Weights of a small mixture-of-experts language model, trained from scratch on English Wikipedia: 12 layers, 288 SwiGLU neurons an expert.
Below are experts of layer 8 (counted from 0) of a mixture-of-experts language model. Rows are named router (the router's row for the expert), gate (a neuron's input weights, with its number), up (a neuron's input weights, with its number) and show model dimensions 80-159. Each number is 128 + 32 x the weight over its row's rms, rounded and kept within 0 to 255. Numbers have three digits each.
Before each expert's rows: a language model's description of what the expert responds to. This comes from a sample of Wikipedia text that the model never trained on.

# expert 7
It responds to: Definite article. The word "the" after prepositions, as in "of the Congo" or "and the Humber", plus table pipe separators and became.
router:150149112184092123136083091161147086141110132182145091108127130092143114136130097122158101140168162156163129160106112138134103156085122107088099116062052128092112146082096145099121165146174125113136105049080135100164119162088072173147118095
gate2:121101134156161184102078097112174096117140157157194108106118082118121166135132139107150103099130096151174096147124122175137126157073098145153174082093129105104115066167148165128156206163133115159077132112141186100147101132134133120145126047
up2:181087121171059164153151149158116126112160166192145161108193126167084142165083116116135132095110112129110090095117126070184156138151118138080147167117142150119157120128157148156137177107120129117096178116097096108120089151084107143133137102
gate3:104118101157071113134138120182082094110142121167169061190145137099138161159086053134136071129144086134126169092151134163102147131148084127168048121120078127183100164073138122147165178145192113148144142156108124172163103074142178122194125154
up3:103164152145156131146128165129186129161161135095124155122160207090105075120093139115149120115115093171163113138145135110019124156128188092151147164165183114116131072171126091134116145104157059131108133116114155157119172144103124170087125070
gate4:168153177109070094163109102199091131082141132193170129103151065106150086158095131179187090110114134113174113157085144118135126119140116131116118107167101151129102083137135112164121105185174187155175141082144136137136110125044133134100165127
up4:113139109123092146175087127128158108059174124159061108152105162138138132185113159095145094098127161145156130138162144079108140123114122093086157129150142116127140098133181062107092202122154151096102078091103162116178161115174170127093137135
gate5:090184091089090137226138156186125096087129132152172073147098129092116093166196071092173124148080150114141109152124141111157108153073147149096113126154097174149162181064193181128117116108118147131150094093040124129078166103089136114164105181
up5:108131115152181125112138132133116126113146140137144145150153143103103103108117133154131116158094141154097101148174092073136174157136086160126113103132093095163125136044109147128159110160131128120128169125149138102126091110097113085149143145
gate6:140157164162127128119071113088141150151103124174109113117209150129096145168161179080166154118160142118103166095165077138114060117086076083173153163136121130089100157111101133171124140085074116102196089129152116116140146162171118139126191153
up6:140145137089154156098150130138138156123159156113153042170109163109154184085132079128175144087147136163194125168146163138121096119105093105105155069141102099132072076140171126130082152091150119147129213144179070163119129162175167099108116081
gate7:152134171142173132136107123153120091089186107081158137110141151132163117115167066180112105120131085137093115117138135143122109112068110131090099164191176172128153088125097168147124158127111125102077131128147097080165164068183093151105175107
up7:104090159118152113127121135143117123129131119125149122133122175119139067114186094151106160081118134150147157134144076152086085085093124161099120135138131138088195154066127164092157156144147096132147115072116058169114126077167122098063165107
gate8:092136140150144100145100156123144124165190117129131107146187148096087134099116122204125124058108211131115129158158103176082182133175079097096069146135115160082125111131101112146163139141086108135155133069135137145181143123129099119095116128
up8:158112161126157150120110112123166126121087112092096137055123128184115166114124152125130177136110126107161091128116106103115056153078093111093168164113107119143158154176109174147103082106134158119141145168169145118145148112140104188130086153
gate9:116099129145121136153185127163161128120164112139073160188124178183122136150082139099095141112139172149071135143106115150178127141186105130152157156175152155147134118051110123170101115138117141134149124146193109062184142139119157157051133147
up9:208164107134171141094059168147052125122177096121164068113177160113123104117122105082115070123092131119159107153158076076159085096111149082123088159173078095144104115165162155117159074135115113192110097146184186128057095136118116151127130130
gate10:166117130111109139064130134092144138128139134165098117182160156193093110142152076178139059158180123131115123146125127137089135187152062155065127104118143112108085150167086148114115118104156133068176118167143152076122170159113116186123137113
up10:169119139162068113098154141125121129144209085135101134116138163157110069106137123142131113108188085164148170145122133116086092187129153138134145083125108123164144105157116118173107179116146132085164142187142130080170175149085087108077130133
gate11:117123136087098163132165174132064149137111097124114143113090140119120111088117128214108203135112066155126100130159109091141164162069128078123138145117098158201077130144179123092106106132089148095151137111092104146106092106175099090141174130
up11:167151165101131103130153105137102147104112133092122083097161098167106112112075097168118133105151145118147119181067101112123144157124114083092120127096154122196062139104149145158162173164105148112141105160108104030146117165167113151121192108
gate12:176109196132187111148096109173143102128151122103129119127106134112088114113139130114174105136190133110175216130140113171031141133165145090066116097158162112106160058134153149172129129146143105081156158081114238100174227136058179168120125097
up12:114117166132163108147096107076075106115139148119093120128139110054088060122157126151114128126117162129153181101083118102044144136126111126122125186133129143158121149138160123138164185145147146124144078111105075081065131176089093116165162076
gate13:171134167151150101110148126163113154135104127105096098166122136136164084139072109153108096104118126177172085205125071119157161121104139129095178095082093136131123134116083114161188145076160088067155145095145130141157066117142108152118125090
up13:173172187130175129143151134142071121139168139157184180179103107092089093132118113109111142086120117091173144156147107076175159071118153142095116095107193107141113184127133151144125091106090139077149157124125093167104140130135129148135108147
gate14:149168130118166105093122112092075125120109077094175128123118116149116130151146091085090158092119166098134093101113122206121105137141050162196114111130137087171148120168118184121184116138119125107156137096093072148161175054161144132119162064
up14:165131048150174156037160099129120141194154168101117117107134147098115130145158124135114134158139128158062129104165144124188101136153065140079137137153151129139103086160139156074143107127094161133101159151105124108134170159161144168116119092
gate15:097109121118138138202163125138087104096107100162174138142067155133135158225094097139148120119092181078177090129160090161099077105146163167133142139096134127081149085078128185133117127126159085101142133138142107140128153146165134205184122152
up15:155152121142175117103140068122094150193135164116117081163152125095132103094167085119135121147150160193081130131149119149135145171133163154119110076101118152140067143124112151186112097121065166184114058157152147086145110081084156093112143161
gate16:081129110160135108108172128112106123176137133168119128186143136136077144128136062131153210161162179203093072096149098064115115166126081106105170129161132124117163102124064108119082153155180159175093136092098119136108145095109161138115146149
up16:112109094169081114105074129108134106168150128135091125112111130167173153199168072101115141100092064111103130156074125103160136173191122144156132170222111123117167118108133145150071206168123145129130092154159096129153116093141114137191063072
gate17:095093062168067178104075151121123137095079140153166112185150142129131099109125033177120079152208107087076117101080121116198097157165129062063122071078141143150112165112122173161099104144159142095108139116081151169188106116080163146194135103
up17:174101155136144087148159151141146090127165183141083125130144137137100146091095170119084118127148123131171147121126157156127130137095175147153149120098106118124112113111113087129107108203087119165140114108110121041140145155120174100131154106
gate18:109067195164109173101172128149167106152100144145158123116159178134149158136143123129126129202107127151143161131113121162109095174134109133092127154148105085131172100168138141083111139153146108124087128094135175149123117166084161150151151134
up18:106175130156178186114067130134113166126107132130135142114131110088094146127121123184129136133191109101158133140113094102140097093106067139054082096083138113103095137109160093155181168096170093117139090102174130166090149153149148149166116097
gate19:079158125149100077095118105100141156132135119080131102117124113147123136143130117129135080174133176146197109073126126053172118122153142161124077155147135160120119146100118141119109073191143183159140073116144141064105138136144165176143090153
up19:094123121169118170233061145090123125070121079116150109184137174082139063156120151134110118085163165092135154207124102131121116102132124099083072135179095136111184174146125126147145093110098132141116119144122167127139102129111135150075114146
gate20:136094195101133144111096159178148083183121097102140147171097148100118077152195147138070123081204149150117153090119176118137177172146149163109124073132133155103146113104154091100115150116191089109149142130150157129197188175152130169098151149
up20:106099082122111115134120140070145139166133156133098068177094158140135205086113134161134161157133086134168114073125155178128103151109123085106098126164192074127151123094160177170167112139076148143082148149114140129107137115194157075147128157
gate21:084150178125099102152113083112128170126142155172129153135098175121090127184126183159136097172115140123179132142106142166147141158141096111157103207173170105085152100121165122101106111092089144108138131071113160132180122077087137188123170084
up21:053124090095088071195159161194093114097132091141185166073160083108125154129127143117151179142107176132091122178092088166148139106131120116139084195137149105129120121089158134136140176142103183187166098062165112139138112089110169163160146097
gate22:157155170134159137162159104141124168097168146099128095140110135148113050201100084149134151221125133130176110084087071190174101094079134080128118118108172130150164149061131150117151118143120108075114112145025108143154166131129118168134098112
up22:164167150169157167095092157077137140154167163150099123114183100177108136166192071156173079108098143093118161133126122104140164124134196148126100178129165132076169118140096161135139171131170175072102136095081102113144156193181139102158110106
gate23:174120112168066103112129152101135111135136146107084114199196139097106088119134177126156109145158132119086129149114110142122122181146097134202123094136155115087099124136131106174098167177078135140156106106133157051142127102074116151182132142
up23:174129124154136130176140151122177111159135115111166115099075162106142131125123080126092131151122118160154145146068132104159173047152123195162139125148106120101159104119153154141133132130115134180100139101129162168059160139148132136141092159
gate24:172179097092163156111168124146110128142145124068153154132167126074175149144121085163184145106121139153132135083122122114140137144161157160138149137144095182172084108152108150147119163134169144125192106162120103071126135120107154145138123158
up24:100144101106146134131133082136144135129155120086123095153107126154143066148151106149139116127148067114092145124078184192130123059152133100155153078128147097141067100116150101126061152151191119084189097129140127055168158154161104127066108096
gate25:163100105172113142155119164118075156096104118191171113129133173127076088094159132203110125138110150113088108087093129145189124089137100085123130107149120129139081103099088156139070129082137107138126114151149171138150106101129123132105121181
up25:143163170166152142117177099090140087112066152111131095174134157093092133105190174155123150160200088111102146141106069167148169090151142148148069068095136102103106111136141174125095086165152129165068128085063168149125119171112126130171148120
gate26:066099143142182119068137145136143172163141116125111081118076115129172128141153125082121181112133134117128071167173071124115135110165095061103109053209081122125181161125077120121110162080086180110121089119105079184118099172165096117190086086
up26:148082110175167171126151152122153081151127082137105161126139128143119202150110206151175178088058086092124160069108125080179163153138134088147094118165160138096161084148106154130143127159146120100118156107117071102177102163137118149125097147
gate27:135085116148157135135128148103094146088191125213117093148096196138072157182158152122187195102141147083120106149151085145164044108125160077141133112137104155133107119123130100070180147109163135079123139122107143121139147108101100166107169146
up27:189080132136105120147144197104136156116122178124173125103103166140091168154160096214076132176106117061147131088154119187153132079160193082167095150143169202093069180162129118161163115161171099121129053090117148148125077163099105161157100204
gate28:140120133122150092123149129087133140110158090144137180166096108146072155119137131138132152174125107150179183072161148115109125137183108130182149186180141122138092180169133114140066137091092079114150114103102199175135167152136244182176132134
up28:102114110145123095096105135214127093149134088101190121098123150153153168136089085188066113112155098160125121113085146106145175146169143136168127142136152187153108126076142111103112120100079087189147141114160096116116160160116104105080108109
gate29:124094126134108122149098119114099112158132149152123158169137180142107102085138111079166127204117185173064133106149124191136136150156144098090132091093099115112154116121052160148215169093107081076183129158133172121150206123084120128120158108
up29:167172083129141135129128100108119096143102155119102154095093135069134145154115114176100125145076179140105059110125130122126117119122100084175096084121136155138140125110139138116099081092140125087102124177116127136135150119124136078106153076
gate30:111145166081170134083113185082093096154100119145129147097072093102156162107136121164146093140130117087159169168174134112110149116143129103145155158131090196123114107158079112071101139182105136165116175156153161132124082173116122049081159080
up30:146151085130105181162133128131170129113115187154078180123084158116123193135155152135086135088106204172121146126170142175077090137123148143099130135150099138113174138104108131118118113137097136116155143143156162159171095056120154146049161112
gate31:133060147151180124082075119149118125115122083135144112137159134128071126104081152124144132099116137181090141108169101095165152089125192110099148087148164082157116136133096157157188154090126069155145073159112153099156146142090123148152094100
up31:044118179132114138214108104111134080120165132133068124183161101154163077071120103102126150142120143140119119156140115116080121167106156051093184130093110134154125154135088129085139140116123119130174093113103144096122130135144118113160168131
gate32:125136185108124121135112191152141163124123098097128099111139153130157111157112120148192084132113131063176120140164139106105109107113124109070112101143176142148074125149112193155118132124098164117091217126155131143083131166145116107164147117
up32:124073125143156136091089102138172086137102228129087134145138087109166127097119124064109086147104163132121125124064166174118120102110114132089145166154132148099063159162144180076109104134134108116095072121092081149144149175133105127112146086
gate33:111138157143147088164089135124105138153034107129127143136070153130101072096137144140163118151132136128123101143144062116196089111078084162165145146122177047086092131156160143062138123108102092101169121154126153080099105144149099182171161095
up33:121108098122142082173080117097087121125080146121188078158123138098151104092181106099175196154152091119130148139185133154176132137143180138161096152133131095161118116110108087134082188171139174096170110129085143154102145154152102148133130149
gate34:093132104097211191104193091097109135144109192130215089120136103142078161172148124082161084113164091198156076189097166102135148136152112133082127082085126143108124138109165153150168152096184113113098145054140158120102141113112160174139101122
up34:117076098137105120132101137072117145117088148120123123057178126131118154120173092106105142143144174092121126094119170076189126152110140184125118115102169154123101096154125115086091189107099164128179089215156056119099142123141124116098144090
gate35:090143100131072097118141194203093188128088107150169045138103089094114146182117101187113147129050124094143126135087092159177125172120136165107090137164065141124057147125165156143180091126181142137126169105122124137095144079151135173173106185
up35:103154093127132129161156149147120097184146105085172130161115145120126066100082116070166158125131167136093082108144156139123129163087146145091133153149097186082161094112156169155164170083138147079156068113165117128115141169095118078159088155
gate36:095071114140186135151146120126164169185119149134093089151142094176101144180138150147086073094155107112166158136108117147067098129159075113103156093137176060113170143165108122135090117146128121134110143137135134114186192118150157123088161090
up36:095093119106178166093159162094159145133132166132145130144147134164150141129132132119122110090086141160095139145159193159094096087099106177149104087102172175165141105150181137120104170123138084104095126177141140204158181160167142144133113116
gate37:060065093129107067083147124136139144123128131175091197145163112114093083170187143101079113114173104186134087132170160182113124104096092140122107097148127124105198129151141144101111121122114148088098125083152171168158128134142110151085092092
up37:093116128122113156153122168131160079172176155146046077176168157145111153144137113127085135069160179183108105178106122112154102113160107128126118109091122083114096066118106069077134109133174070067149140167148160088138162087173137082098176086
gate38:078094119182106098112122091108154124115132113157170179179172100145129142132127093146113122191138165142158118092139107146113106104085115087159135171123169114089182145149135114107134150153130143059148140174149124155159111061037116202098141086
up38:128116120099104145151192126160068160135133136142146107114077118161117156158072114147136084151092116124145097116106124165127127181082088086109110174141131164139126105095161114073155147146173138114144143094132053092146182192167105122157150149
gate39:156104089137116121064129118121138152083118127093139155178083116162104150077120130179101079138121093091138122092093119079122091130101083167097144173141142059155143153135149184128151097122143085086145063142166096104124082118184155173131156139
up39:181097112100143062146177091176113160129175164143092140139127091142093117089129125132182099126165131160166133132196128148131117138117148116124148099160095150138099128115083083127139177181096179127209128149056158106166156159164139158077116117
gate40:148120146181077170105151156125101103063165105132128054158120079157169140121099142134158121148196167135157134085147120149110115137119127120151110163137160133080130113160112120159112132158150098148123170095107116127141157148094142117188186082
up40:096125112138159078157143143161123133106076115109157088152218104122143176104138068064118189123153112099162111162164101111196134174128154032087115147180144199111092099165097140132116096126089046202122107153150098087121088143095131122116104107
gate41:095165155090084162169149121120160106100169192149085125115139162164118103164161168091096068154105079102088080058139204144101150124165099081115094106152150065100127158142137131111119095104169095116045146104131120125111093160188092074148191119
up41:112109080136183167163170086173117116165130131155175131153143157130113049107148151154117152089122100099064092141144124153118132155168094146083134080163107151162147126120132149107086131140108172092179072095145120140167098102066062129071211116